{
  "num_attention_heads": 6,
  "init_std_qkv": 0.0229,
  "schedule": "wsd"
}
Below are experts of layer 2 (counted from 0) of a mixture-of-experts language model. Rows are named router (the router's row for the expert), gate (a neuron's input weights, with its number), up (a neuron's input weights, with its number), down (a neuron's output weights, with its number) and show model dimensions 0-191. Each number is 128 + 32 x the weight over its row's rms, rounded and kept within 0 to 255. Numbers have three digits each.
Before each expert's rows: a language model's description of what the expert responds to; "comes after" lists some tokens at least twice as common just before its tokens as in all text. This comes from a sample of Wikipedia text that the model never trained on. Tokens count by the router's weight.

# expert 51
What it handles: Country and nationality names
comes after: ",", " the", " United", " New", " in", " of"
router:106143073155086132123157135121090196131171120158118063168132083123157156095137092074109122145146101138107066161139104124135106114169136077150135135158140163127165136116104161150146182143132204203104147095151180106114171130078101132083178106176146135153131155077134128157126160146151203132093130108132114150130107139167183068088154169088111106192142162108206111066114089126129116071136086088123192114148130143124104105101120126179140075121066142109097126084117121094106180152078079080160131134111158142120115132102116150169117225097132117115161117097119088174089169154119133120
gate0:162130134187098109160113123120105097060207123092112134133085140182147061131147170172123160151152174099082120130142157116150056101120139182148106118084127122151108093173140156146100121120106153115121179071118120142115183127135099096149065142123113095062169109080066143090108144153118111155125128103112153123139107123200115119139088142136126165113129135138157117177174145074099142102149146099178122121099106098156137134173124135112130158142189171098034115071152104155082166087132163130155065078083121115111126189134151113182089133159117136071114147115172164099114079175161150198
up0:124107145097068143177124139150120023146166111167097175056184191113171151122160137147111140132068135140139151112105146118138127108120148201072133120087105128137076123090123134131136170123120148187107117209170073128102113180142105163141077073135166129107107121134152132128140170111124104174122158108176113110194139124150093106157105097122126149107087133125124175126146202196081159128134163189106136150083142102118164080095083114109141159132184080159122138103160141144165116162120157171091128064154112125089100102108165157116035127133134108153126124140124130185121078108186134132
down0:107166090133078112162109079086120167156153129136126126121061137128149141105147148098113126115093119117136084143121175131152085136080094160123128128135084139079107117127105098126170164082165098105126098099157103095106125091074075105139072144139177113120130104041124162142090156111129103120103147127159096156083135158083113153111114078111152133183095180149121180118124109194132179112134144218128073147172088106093121126181148081154149171097103203118121097112126137123145116046152185121215129109107082185147104136132129186090120134094132104108103117153162171092066146124143210139

# expert 22
What it handles: Ordinals and sequence adjectives
comes after: " the", " a", " his", " The", " an", "The"
router:100109186122095069104143163138147156101146185094114081154153136136085159137134182105188135107095178136131127161145172145172138105138129096193147092171141106119185113151150161141110131129175100156139120152108189101127132161096167085158195136144071126199109180094144144070098145082116108140164144086056097124085146097105200108078163147091151126101101131140215193108126132134097141091175150125142154103112113113163137105118136109173125153191146195079145156163092163147159145104157175128144109154091164076099146118143175121135132162099132116165148162096079133116163186121095130098
gate0:187156103151073151089167169162160078151072094075101084182148153139141130084115189167107117171147114110132130115063139106077149144132174091137086155163073101092106122062165195117095098107094159166152137121154099110134137117051135173110105125123104115133094142094086156084056135119127138161095108124127109116158142139067081089129122107150131085132135084095143135103103121145145165119154130063120146160198152128113191122103073178126140110136151151178123115164151167126169111131145206166148116137141118105066112107150150100133114156150081104161186181106153090098196098139103128151
up0:090054110126131086143098109171120077096133091142154056113148129145140112196095137138165070156142132098132143101183142069129203133117137129152143194085098126130102129119142153133150132127039183104173089119111127094092130099135066140206122085220148150118129144125169134154147105150126143114134131150066132138161154168188145174132115118146189164135108157122138179130111124074106141067098140154172164131117201134066109127108110079117100097156105159123148163178115155099048136158155174140132152117108139163110113161142128153160092178111091156183129133085141117168111107109144118166
down0:137160097067069091151154108099096113124191188077091155152140209150098084137143150032168115155139183143114120093177133123138193092134098131101150179155079130153123107095140130132125124120155139178100105113125116072173177131163082168151093116092154125188133159093111139113137115130117141108128169086134161133122137188182118161135123169178086091174096189162125184224113143143180165129133141132153066126130103088099098111100177072124101145126158129093109120151172160137164157119108093101111139115147113124142146160124057128115101164188107130112176166143090111112156120160135144111

# expert 39
What it handles: Place-name first words
comes after: ",", " the", ":", " of", " \"", "-"
router:156059073187171170177131117147090202131108102142139137174114095135102152128109119190129122140081121118127192123151134132129127134158150049125132118127079171155162088204148154134103164116121131176086175117111173106150153104133164144094090123098100141153147110177124110161115150117083144130108123120084128096091195136182170136118152113139104094152084108126144119151171155173120123107070122147130126134120129172103143096055157163183146066140093171131166108125178183137132101165114102157157136133187101165117099146167124134160145137150076099103210183121054076153135152110176102186
gate0:074163185107190133142117102156071161057132117166176162125129106101131149108107123117126167076147105198109160142148088107157133131127140106125113132110106101166105124175157103103147150143135146200060113142100082134075074146118116121125157158154084140152089161054161099160120168114129072134122094161144119132137176128111141145105163094157125144146097098098114127138148069117064110118166126168201140134070117136090173113115081125114158156095186153096126072102088100120060130104125115139084123162076172138194170149156125156106133131161109139068129074068164182088128085137151080168
up0:113102184137159083111109097103152166135107161111120087092089104119130149156111098123154055184108177188172110131169110123133171090114081158082093137141125112133115183206104160175099124179173085171091086119142130148093078062134103138141107101153094122106149118110107162188167171112146133119129134133156169156206155144181112169183065156160135115151091079111114149096152124106139135154108133156111205119126082182081152104101106096084215119080153149117130084120094106092094132113136117123061116176098144178144163163136110129121097157192082152134140127128132176122114131102116127155
down0:134108142180108088143134147169083125171139122147086104144101038118125107123142128116111141130107171106137185153109110103103143110178120128118104142150137177051132097166172098079095125110132168197118159150175074130126090141160116149130067063102099110153135178147120152136024141102094123169068116101067090059145140177147150106089079132100110163185119070174131151121126129132151136091108113100163151121096099160097134107117131143150096133120108127190120146136173144166140133110120161159103120171103175129113186115097093132157088062136096139116174189060152091131164101081174097125

# expert 50
What it handles: Quantifiers and object pronouns
comes after: " as", "|", " and", " are", " United", " is"
router:117103131158165115155081166149119139166153112177139153117109122189148171084105109144132220184119092108169173161187117143089063112162136105149099109197130147163112146147157114127124138108152079194158117154172156172117104157025152138183086119130164068117106105141110188130154160158119143134114124188067130110201079150144180166132125120092125061105212081131080092096105103130114115122096118133126130148148115101135088099099152151115130118171140099112099114094160110104135167120127191092155109107120158114184185110159174175110144150087144119060125128118147135142138149131137129153
gate0:126111157094117155113127125084084137112122139183112096149101175131128085107148046099136121140180138111159197137120125144075108120089118097097198106153140133152146138126133135127140125188114112147182164167114079089095114084111062152132098122169109105124135114064156136175150102081067143057111117065074089118133092137131115118132074116144047164093169099042084162132109085095137117115117152073096101167154169120063175124141125133141048148123104103125077133130134115123152130133097177159132189092164136125175151151095127141126126117105122131116092022138089131129123163097108150151
up0:139123111163161130144133145103143122132074184046162134151179171145075186147138113124094176099066206145184069158089165128140107158137145140159115132153122131153092123098075137129116132137124197105143118126123137169140163119186145062118177122105130190147102155179130177085113117183119089123148098122138139194172141137124094135149182128148161063134104154137107100139150107138115161142163171166155103110089162103124102102091148078182140162118074152137196095063034127155146114122131092130159099164099107154145092141092147103083113128142133067126121075080127111128125114097094077107
down0:147114144169178096161154111112148119114161086058144118163140128146124105123132078120079140143125118097097141119105097150090087087121174099124153184113100112103068110164085188106108127051146060125082130128163128160148152154134151135131081133144105081140183086141148128158152083135110144157149159171083136141158102127157098137113062126051163109059139196196101149169116150037122115148095085104122133131095135099099139123097107101176096111175156171177144128119108170104093140079149114182196127196101112159125124180149131098163135130123113143105148131116118106157091151149187077064

# expert 14
What it handles: Time-period nouns
comes after: " the", " first", " on", " in", " a", " his"
router:087136161114165077174108200132139125093146071173135212100131101124104108179157125157131174142161108103155164152137138077145134100164138124147109100150114132144113107143154086095146123124153101128080176104145158157098042096074099150188148144173060140199106082116170160114152079140123123147122106074083084107130135156132089173126138170117182109139131099109164079132116087143101117105163101111113172171107191106217107107118116118136111133157178155163110094159082129123139093117113062157113115155100165116059097104110174183092150138099152133084115111103170127152122117128132204148
gate0:164080159135107126134059167077142127125125084136102174091150063154167052105148075159096166155127083103163114094156111131126100153187141130132137123194111069081157128101152144085093193137154141135111171101176151134093149185120126066176174081169159101141173128095125125165104171092090059113149155164114132157139175170088113085084125113111127188158143138172114117127124166148114124123108149120114155147121112108089156162125115143136120097142136198148206091097140131150048119183178191130115118146091161137130121092119134167163164090177177109164153135103131088121123108168142151110
up0:095135138138125132140151154086137142112147137086154046173114165140100150140153115149077095113119085130124181112166139110122142140121132182179113151114129165137122098158121084180090129084175111130109128148157109159157131064118159163160146175109091112112104090101150170126138087167141133136132113143092124172120169073112132219118135165125122086138127124116142100186095140156141183124145032109174111046153154164058141122143101015153064125185112082118107114138213154118150114192160110135103148077081138140151119176161148153097141128166139171119158137140068126122079118110120130141
down0:127135157151136167090112139169105131062163132102146137186145088099178076175141093086109108114198160131120126124172136085156140122100096078117101132133165145111121156110095108189190151164112134052113147141126136135135137118130135155173099151140103162149172179173064117116134106104158083087080109122124121119079163108163105113095149139113132143167135131164127145151114189135157164181175175119072118075101090098119115122136095110130130100104121077058066145135185088172080128126097156096151086172191113148117105165138103094199123076153144117153147101121172100178047118092116187163

# expert 26
What it handles: Years in dates
comes after: " in", "|", "In", "–19", " In", " January"
router:090187169167067092166153150080128084152157076177087123157136110109163120142140121108091161068155102113155088169112158169174104142160170154162108116125198163103069127125164117082149147138191102166141114092156151146145109089088148166083151139137161142131105144101187112144142158140130130187095142112104105130095087120124170129085156168085125106113088173126208155047158106124114156123055133093211121189201120108143101090135111146086124133129110131168159135092106157144137082127130149123111140090079150142178160102095151114086115107089158140117128108128139194161065150133114126092
gate0:142180161137096148130191145138107125091062171138153130118135112144166130134145101086112140129122142085129155102136104132133132146154108128132033135137080050101178126134095134091204083114119151107172095110088092114124136103150117150161065153118113173139085139154232093177166111138155111087143134168199113103174105136106110122082158134098088098157149176108126116075114161070104121138154126121135133111171086138131132172132113102101142105178123167106099140158100151106130116184164131171216143134141096110176118172144118116173105133099151132120130118192159174078143139214118092201
up0:136099192145173070084097160063155104185159179130143184168146127160113173161129144154136131102113191156144091096140141124207114134186088101146181151106132168129146124084216158140120138046148138156172087157177157075069154094087121132135110071139139095144067159157159150151144110106087185178118144128085131106091135153160156152153106097153127090127103146097146121055140124137134162127174155098135113141088079133123130173088091107122147092106097157146145112085165151123128155113073146101141069138161140145059088161145144158066128156129097149138150120110102150141123103107170106094
down0:113091152153096200151139073143156146133124123121092160113147109113147143148161107132209196151194084155135152138119139155113148075133083142107183148165111132067144137121066131099153158122124160134146119110165160120099120151125148157153030130111136121083147119142162113029156136115156075156145102096099104122158187117138138115115090091171127105115134137132099149125137175121131085165111066137105117129130079105151130109150152101152163079183094171094035083159114108139116106181124114145175130177137168076135094101113104096100139150071160104112156220069106133089116155159095143165

# expert 38
What it handles: Place and school names
comes after: " the", " a", " The", " York", " 2", " sq"
router:133094076184099146179100193102114140124161122160146093110051122150155179179130117089124114140102193141162114109153160088143115134102133102082125083135155141107169168139127108075096123090159120131190142126044130146124134096156107113126097163147111133096122080097074117064084083082097136054101124079125116092114201138079158130135170165076044124114145167143168137182175138182073114114111120182117126124069094135116091136181104118167115112091131171152189113157120109120146153134110115093081112092117165076175156075110152155152134096129150124123115144098109090145144154093105115151
gate0:134124174161107144163106099100145112156143111107104111212171162118099138165133157212138076144142141133122170100115142121179173195174118157152139092160144151174119138195062099127163158071144169117095132076146138155140123183152145134096092065133088151094107098059115193103127177079160107127104092099136083121100096162074128138096093105151113126139159131124121192094136168149117114109105110165134090052199107134164160068093139112168127118087151130095070127097161132108155125132136157091139134131130055164140192169160099130157148105132141081143099128165120152195109147148121120146
up0:141106139115075155138111141116159166081179142102169123084163128095114180138101114095156059135153139166095165141088148150160161147189104169121070085057087115176111164146125116126082169081187074140014153181181124059155132100107139092118156117151076124091162047094089110077112095128117130118090114096150097167175156131105140091128098155139123096162084174070127108116145117138079152116119129094112107070138108130124148129136135117134135152137160127116162125100134084122082135179135169110153113156154052114141193113116093111118134128147157137102163119134125179109132128081107097191
down0:113135125141111157152104103099064137132188100133134132173090158079183156171133167119196110138135176102099209186118112122084099155130086159090177140111080123120186083117156087120138147083061135122151144051109164149123105109146160129049109136139126113154169193058119060073133090126067105092089179101107102146118144169093145154198138095126127129120143130086108168129142179124177083153097091134123109102150144137111130115135090115163154147084082201133133071151084119176128116162166091108113117145116146097128121089106113145158098081152165142125118106121109154178176123106099135130

# expert 47
What it handles: Table cell abbreviations
comes after: " |", " (", ";", ":", "|", " "
router:138123189097152176095111121140125155115137126134132073140143162223114148122123139140136094066154145143169143141157073149139167098148091138099138147123134129103176138123168164133089138102144113192074120176168112131167116077126149107075130099135125088115160089209178140122113132088137175099154118116087099101122174124121156131144117068168056114211074122148149088146127138141196121065091089159107140090133119175168101095133202142171113059114153130112133114115119105117103108161074089100097169175123124151070135091116142162156111117133084145101183163108111082153170154146159061144
gate0:159169124085137154166099107115088089099081197147076109113183151117165092156174139084139127063088130086122174088141080111067159098180121107115104131098137114121157051133131173138162091151152138126124126095141162068193103072144145132078105091124113173113102183094084159102070094095132099129050155137128109093093129142210065162158136089121127158165091107169097123100168143112121143130121128109166160152111126080135154158165143157119131127113125083125174142190131131163094115121183062147127154129087097118115091183119046093127127111118105133178137100165093126148115122113152106103
up0:123126110120093147124139155118118111175134203157157121152116114146090147115162051149083127147137162155174177118104159110139091146143101081123115078077152152125141105134146125107120064096130145159062136142123153133103170172083077124062135144114119131095202114102108167132162176119119149110207081131137125167145206073098100046155123109092154088174187143127104103114150100138158110058127161148096139155092108118134095122154142102141115139115149146160130176171078151051213170155121066090116118158132082136156126141130105133137136096193112163117150093138177106195130097168125116130
down0:127082094165109126111148070104106163143104115107171092160138172147123159129157154114145094065055121118143165113166111099173116046172150153180156160185109152100134099140108129167179071126150153119205129106105130141137142157149135164132153148095141140157098142166127168120127121108178126116155077108159149105101121097097099106178159112124174108175089098132095175124117129088096114145149086082142124162110100110123152118063142144218058152121097155158100132107080047165074113125116145092127113125088166097181138073108119112104146089155097093145138089122135099180109147151133236123

# expert 52
What it handles: Clause boundaries and conjunctions
comes after: ",", " season", " time", " year", " years", " However"
router:105207145142127147127129156126138099130151104114143192068179094151175084179106145090095138146115157150111196090109112053076152149118106181128123130106144106099098059197137188148131080134157139111068176099150099110118112149088124076117177152109094168197130101091109160140116133146125095123155064096153126128125144116171135158127147104146155168122063156111156114139100149124102112153106093125171148192146143119175135132140170138053122146192136108124049120158131145122147126124142084144137145159126137153138114138104168161161157172093133148132122040130143201163055084154157105155
gate0:090065157195096080175122205128110099136145154105083113149201104093192116182126154123103089172091104131128155162162067123120068159139125170159124162169116139121101157169137179168111096060158136096112081182126103129136138118116137127156103120178049098149144143117133143095120093178120137141173108120131160180142100128178039183068124117150129199175180190130096159130141165158163132128167106156122127097134124134127091110089121146064135114089135119157101133123148108144142176133122133155102060110131150166116150160115122128092129148110110094152116062140118138119152115066185119104
up0:135152168144108171157169092148155145104137150108182125106159104092118130100177143118120067097118080067075109097124116150116086115130100162182167112137139077102117140110121131173102168112149110125123136128117098170146113106086044175181224116100070170071113179166137167209145163160098145119151135177104143140159131159141180134135117138121142148178124175107140112182140140116083126114124153173161197130111078110189115108151139142171090126119142070146079121158116116092118156129172106202164078108107121121145175146102151142120072137113144169112154119157130204095133124180182160153
down0:099187132116173115131106164092141117138103119173075116144094092119132131134133119154129125153133147132149126111100150117175176122116204111083119082093098174166164118116154067115117078160111165099127131141133135156105113148089151108068066114108151152149121054098140085093156115153130131108109152137081084112137135124163138127128138131068189118135089088117105112135092171134078092066136113107091119116122113131137070185164151160132114172195124161100181129138160153179118065098102145097092178151146130127122082042109127095188099154167156213132086117112163081158169128132019126150

# expert 62
What it handles: Participles and verb particles
comes after: " was", " is", " were", " be", " been", " are"
router:145092121142124100088105172100127161131126153116040098055103105127120099144080149132153082076117093213137117135096164137185125093121157133164110152126189145150145170195111092123139103126130096114077135107129080182116100136126116133198113120140130062182159071166102113110179161164118132176163116133099108099138096118155095074139191165152140143191117168156084172116097136117181118158102148116103090210087134147122135099106169132120111135171149123126144101109129102110097140175172122135111122114119149134165073124159096064118092089127139048129182118102179129180103123090157171167
gate0:136038137124122097090113142137160094083099146109182177112174119074110155073120131107129176129123079096157115115161164096144162140157099088111136204124111115130132118138052110091115087125126110091162133085160112100124116075110105131148167132145151083210134127135113143086078123081171111226173125132110144159170091140156131132114138179127156140135106143104120178107148192119149071137164111126148160170077092091129156110128182126159114094126090111085156145104150136114148165110130077137089114076078085118154179135130143120098102203090136110128118187209088129171136137130187102167
up0:083108122108075144149150137129123124099155148122132087178151129088132133101117164110106139177131119154115080112116114113155181157171116080156127188146123148164136073089122117089091148077096112150125162136117118055077088164145175131129164144115085144169123101133123149099109095174141136109195105210063110117079157141123088106147187062158129128120113119127109174151115148086157158074127160174128141140180083103059123041119132160070204085079142190157131104142153109079167127125094155181122121155102082122127104107123140100131215191161123132125127116117158141068092114141107136141
down0:103160136171148139138184160149209074149122091119105167209104196100168170096107161125170136118130149106155090193149132180097106117109146124098173088140158137129155109110160070114083146105090121124123152059167146094144177184132108140090177114112170161172131128081183176129085058118149151122117086109090123140128156135096160153139119124145117113082058116107177164142103119138111097087122142099137156114131112093139118139115205149095070172112107124155144155108140144115107100113102097101146061177122136126195216151124123112094118138049093096150128140184124151083126114114137112160

# expert 6
What it handles: Descriptive adjectives, table labels
comes after: " |", ",", " and", " of", "==", ":"
router:182096142150142168108134140117082193137133141142121133095148095213109134145093111136119123071103145193158179173181128113159112142197163082134117132128130084122158167156179161185160142099137127160175160133177153099128131120118145108155129092109062147121120094182175100117075111170119116124176161109081102127090129114122190152176123069155060088141109103160151070159171142127136150122092093175111129082143130148147102117061202158175155107100150121137168133159118153150133117147074088148112156175134113131128100112134121153109102141131137112088205149131094098167157128129180034158
gate0:161143133106169126096156063074153060229152146121102139098205176123147126125119186178061175073131124151095112168162059151113142104144128120171131168126108079152165172120158085130136107142133131148123135140145171113126087107088122159142089075106059104124132123103146167073149141166101186096081145139100116110092142128153140164128113132096133106131131055124138097105143159080124091088156109118149064134142150111219112124149108142139112083119119124108140142181161169151081140116164095158099096060154109108166127115152135186153152132084160183119113124126167141118106125192190147150
up0:159163141098108176104077146123158080127134199132158091064138136107138119140116170101146100114088119109148109142110102107134145159125158132157108151110147099102171126148175152170233145101143071139129118119080124071103183161126167187132116065143133106098109140092105122146124139156101188166080151102140138147077134131154180165095095161187147095146143153080088089103095129113132204110095040200129141182062180133156139054113108167111109161116126089165122115117145156120131131120133124140165166116126141193118087182125106169140180091151117089124136152126160177112121106172160084107
down0:089068142126143106132114102091164087176118110097074095077052089122180071160118158154093117131087094087122111121177109171072092097123122101144117101137129103112062135123142087137130093176119101170111124118095140134139175114091112159110157150123112147140102123113175100131081108103152086108127114121188130116122114166187130125152072079125065091175152096154175085122119100089132131090104149157126117206140119059138096158137096091106184160181117071100168121152104065177162106167151106093121052144142103118184158106179165094060134135129092165109119164158148126137082137099098133110

# expert 35
What it handles: Participles and present forms
comes after: " (", " to", "-", ",", " ", " and"
router:102206156082154144124167094148078159139127177040147099133106138195119110153149203140105127158119101144083092198194121089141121113152155141137145173162168130119105145113091155179176050125130100128121180151091165141115120143181159144135128084163161154107153116123113130099151109113137089156183122116104071107101152057108104155183091151154095135118131078124093126151118121108120093088109099159100110047157138132154121119158157154139088120138123112157125152118153101120086173079124100151078113132205121102126195128170059167175118109092161154176131089106114128152148178150155140175
gate1:163140150130142137130138085136155145092110122087176149084129189147140086137154117146130170109107096137115168173144120111172077109119094082105119133103189178162171125151124099081057103148121156108188186096130190110133093178143090139070079094165057111122127117077130121157178118096106156145136089054139088109152137139099156139135051134202175151154092152146125106151116119152118076106115173111128122142134134073137084158197178105161120106151125113105135192152154120178121087173142152093177122100163089170097084136164105104155093066161166081122144108115104140130099074143171147118
up1:121145116102105178131173113138181142120103101162139155114106118169137177081099100197114101114125140094137168157110162157143080095139084124098105154181155190093174139142125105129150144107100118179053176066140115125134127098061138132090132119126140123137148110124110171129112125103092141100087201155102089063156097142156106164131136118058031100115194109117106110155204175178157132156152143100113102158157135147153146125072141116169147150134140084199126092079113112090160137110137156141104156150143126078069115169105173076218097155115152145131128124174113105093153151129135084106
down1:128147144146130072146135111125118106127152112148131152124092115142137249126128113074125154166163157167151165085121076125112116177091134157211150141145080127130085070108113137116083098101127174059146110134090098127098133098087161103109115141169132117082167078139157122137181138115124118113094159085153091121113122100153210134186127090154102123175187074163134162070102085099157131088118135126127216121111118095090137111147157120150122129118130130064199110133184183112142122120133168196093123081121152132118126126120129137161100110158084139117213145104100104178089094121119151178

# expert 43
What it handles: Numbers in tables
comes after: " |", " 2", " 1", " 3", " 4", " 5"
router:129160100155109209107128124134147123105123097121102117151087101176145181111065117138159149181166177150139110078084091124087153100169175135110138138160155123121156160141151117150122096117149110152129084193109196064099082140093156140146135170074098166107079107176133187087082124115143179072119146096160120178099142129101136144148145116095134106126186156147077112135173119089165143127142090179072122157205089069130092087144066138144112136072136110134133098108077156088169142131100176113087130085126142121151105118139139128100056119189191128151100121126155115066144134177101162109
gate0:110141136189117091081159164085121090057153108157112141134135116134153199127178082107135117170148087151121129116131138115100194165170130222111124094170148128207094141111122143186117146098108185154131085112087158099074181111107112155106097153119115165083131142124143137159133110064114132156178127168113172178123128134129127108130114186158174143120106091125105106104065117126187078092137186154137069150204121128092121141100147080144178132140113175170085088094123101073138081107147069086107107145134075155104123181147145129127140162175113090094176073145114124147137133132113107113
up0:127185131088095066165149152118156122141080154123170109123146075139171120159150111134180111160151196112148114146114148131182158158101180179140131068113151129103049142088105137161188136081120116080130153141135157172076143079132109103140111149136144177208158110154114145090157119117123128148150150140097126153117117136126146118171131156140117137131149180114159154100123159038154060132129132075142091053107152162132160091088105166171175128172132154160034108144184117092163111113118099150073187143110080121130191146109167141124088176103088093173138137114164141141156098145172120108
down0:109120127134134100202117110109073160111103099094091105082090099136146138169134174145082109083090106138137147128122120119135130176125108059172182139152099095118116115152148095094112105087181149157146150151122172109143135113093092132089085074170100157135138143140152136109137146155106051154113184117141168163101133124153129167132073142085166104116075084130141113124147109163136152150091095116103139179047058089169163173129144177118079070060099098123169095186126099167131114102144183156139226151130181058129158114122119098145105113143185100137139116198129137142156153093167119102

# expert 63
What it handles: Subject pronouns and connectives
comes after: ",", ".", " where", " that", " when", " but"
router:131157137117053140118117168100158113140116154138147125146170052185176129113117183117134169130112147160096160086169112097084166171136052197174155119145138101101097107143128117091139106138109135146113161169114103105095108082053110102141178114106148138164110144120120084124142155131136105115166072144086096150105177094095127192074108193066169141151112086067098129117123134115076091151154134132159103096086142067118169190097093138100143144131137103163065130081172120200096180088085142133106119172176114136108104131091147091120109161123126113163077144196141163156135118117114123176
gate36:098078111137099061121143203109164157142079147161095108153197054161106105122130087109148155138162106132064180106148092128120153138123089095166177134160123132138141121091142083135118139115098108075098147122091115097107105107169074124200143141121187172128136160169205177152072137135133115125196091097121083126180106108144129165099131192100136118121107110166122115075174122131103130121152073134165106189174124120114103119085125106168129139112072105151124140114098139143093164180188045111127126146103143158102139147076168088083070138093118150115154131147132092089118137114092092190
up36:126152178093154153186138142141087160155130088088162087165111186111135128090128105144137082102133111095150091120119128124126113138149138143129079141146157095124129121190051146074145141091150140104084115107118097145194082172113193175077057156151079128111110088118112114158127068136209092155127098170159145108152102119113190135129180087108061175166138139089104113210125161101065116145116136088078160185103123119168117122136046130098116116176145152087071092114106125166128091153108157131125087119165120092095177111144116142129147141119164194127124105135100134182152151114092093125
down36:151089124101097177154155195170146207140129125061145139190117105124028174123109155160111121093173098159126164135145141157173131139153141095113141129146160120108173151100139114130121159137128190136152086215101099172129152102113168179148109156194139075123124108103125079130164105128106124138135093156084188084111149108129136137090163129080070189097151093131102127120184124127183069095126094116130110109069130160131088118142119089124130115090154180059122103167172131167148143125107135169143176121176134143133140089143080108072103090126120169120083185151160118122160186089128126108

# expert 41
What it handles: Past-tense main verbs
comes after: " was", " to", " he", " and", " were", " also"
router:114134153123055121116141151101158192122158194136160155060121129122092051076091147157123104103088136170160168129066110107200120075117169137127137137156109137150090156171133131185154102153121107090095107103104113118113050124139086139100193170145123081169151130117131158092194115120163098133202142182117113150143138110093112172134165165158152133171179160144143187115132152111143140103134110126142125167169182183104119121098192127127102128142155080129120116107161126121133129200170111155135111188158143132126127196125147132132115094164172089203210107122162152179145123119133120135
gate1:187146136134137127147104054096166082104103152144136093160097181104066189172046100119150084128100099145136119193142139090130133099135111174165104105088128178121087126096056138130143161147132081149188108126111178088109101089136138140110120086131166114111089150197080121089144157140139171142132081122126155148187155099186164129098105142165085104172155123098109099084155147099146109180151104172139163125073122150089154094121133085129115159111156151098154130136112144108143182114136121162153143184094115158107181188130091190114088142133107146061076080102152163123179182109150148123
up1:182138150127124187185121151097203133111077129161144097141145129115116112103124120109174152137121177187152136128120094165129095113133107180135141111108179186121123136178131131171101167093134158132141097106201166081124172137102165145166186150116158085072085098168091173092154097087139141100134151128121181181132124094151145079093168144132118141172154089115115136108123192132134143057148196116128143155157139107138137136074137037116180133115051112142157136159117121102145167114179100124132099172044138123143170108116122174111094088214166146175139137139072150138122135109153116112
down1:130139124132080178164095115105083145122126162115170171149108112121122160139170154092090105111170148133070158069120121078179134075055086128121077150128096165075145133116067135132107135142038100125145115097119097088102077179165127042155084127094116061164108104142118175109131139096144091182130053144174121192127108085084188134185082136130076130140149165172191124126208114168135110164156142104159106156082103183135120130138116154151121111127135159099123128126097135130127166113129092119175150159123085123074110152105115123170136110137122130144163123123139154166157153068124173099

# expert 5
What it handles: Coordinating conjunctions
comes after: ",", "s", " well", "\"", "),", " life"
router:146112195076090145182142152114102103178126115167133111124129075175183085110157158122143157154116194108141072145140097123115104135138062151142120095063161140087099151165084066146123187139092141110123112101138118104138132073063080142184065093080166153160136176183183121143102159157173095107091119112125106112095179144108159110132159126116183134191130130127133138160093126145102102176134165139132177082181141098114091183093141101086184148133091079134112133142171156200069172078145152109124131179180124100163130094162171147120116158155106092122117148143136148139152106135083124122
gate0:203143212105158104126179163203086164105117131118185090135145113155048146141123098110144098165172104103116083146157099110135195110164107117156090157140117195096105117112192199098144121185172129125167137142114082174120100132114113115110130108145112095142164164117131177096061089126132135129120118098119153145131114135136149130143116142124108097132201128127151119154138065143116144128124156133108117131130128099109159088157151175111197072074184121153156132109136139086083114103117146118107078154148077059099150195097185124148163146133071098100157125095113177115168168090197114100
up0:091088096146147114113186144097167197145126162116085119148089165157096143095130168137107130109065142113130083097102100083150132140071133113159143131113154106103099122052131063145149123092104105170149084139195126185144133168210109141111107098121132182196136143127168112143134119168127113103152109168121210104139133144081191142143142063151111134127125115122114174138102095144116180167123131094098176163138164134147118128120050141139097157097167137113159054128182142109170094121156166106112065138179129125163153143129164193084079152137119082159132129115076155106145151060120082110
down0:126137171127186120078144093077143121189151068128104144178091124112137130175061092119108177112113171127110130131148106058115075128150075133095124123101133121091097126099117068101129115056137179103134144087141111142147194118118126174130133131107165130145201125139112122083122161111197119117104091186122072157091103148092144132110121145126206142136107117140149143172070116155063153114091116146146220125105077143102137160171131164144084176146078082093177149145134156152160153132148146116110131117186171144167120111138063145117087117094122075165140091142109134172154068161129074135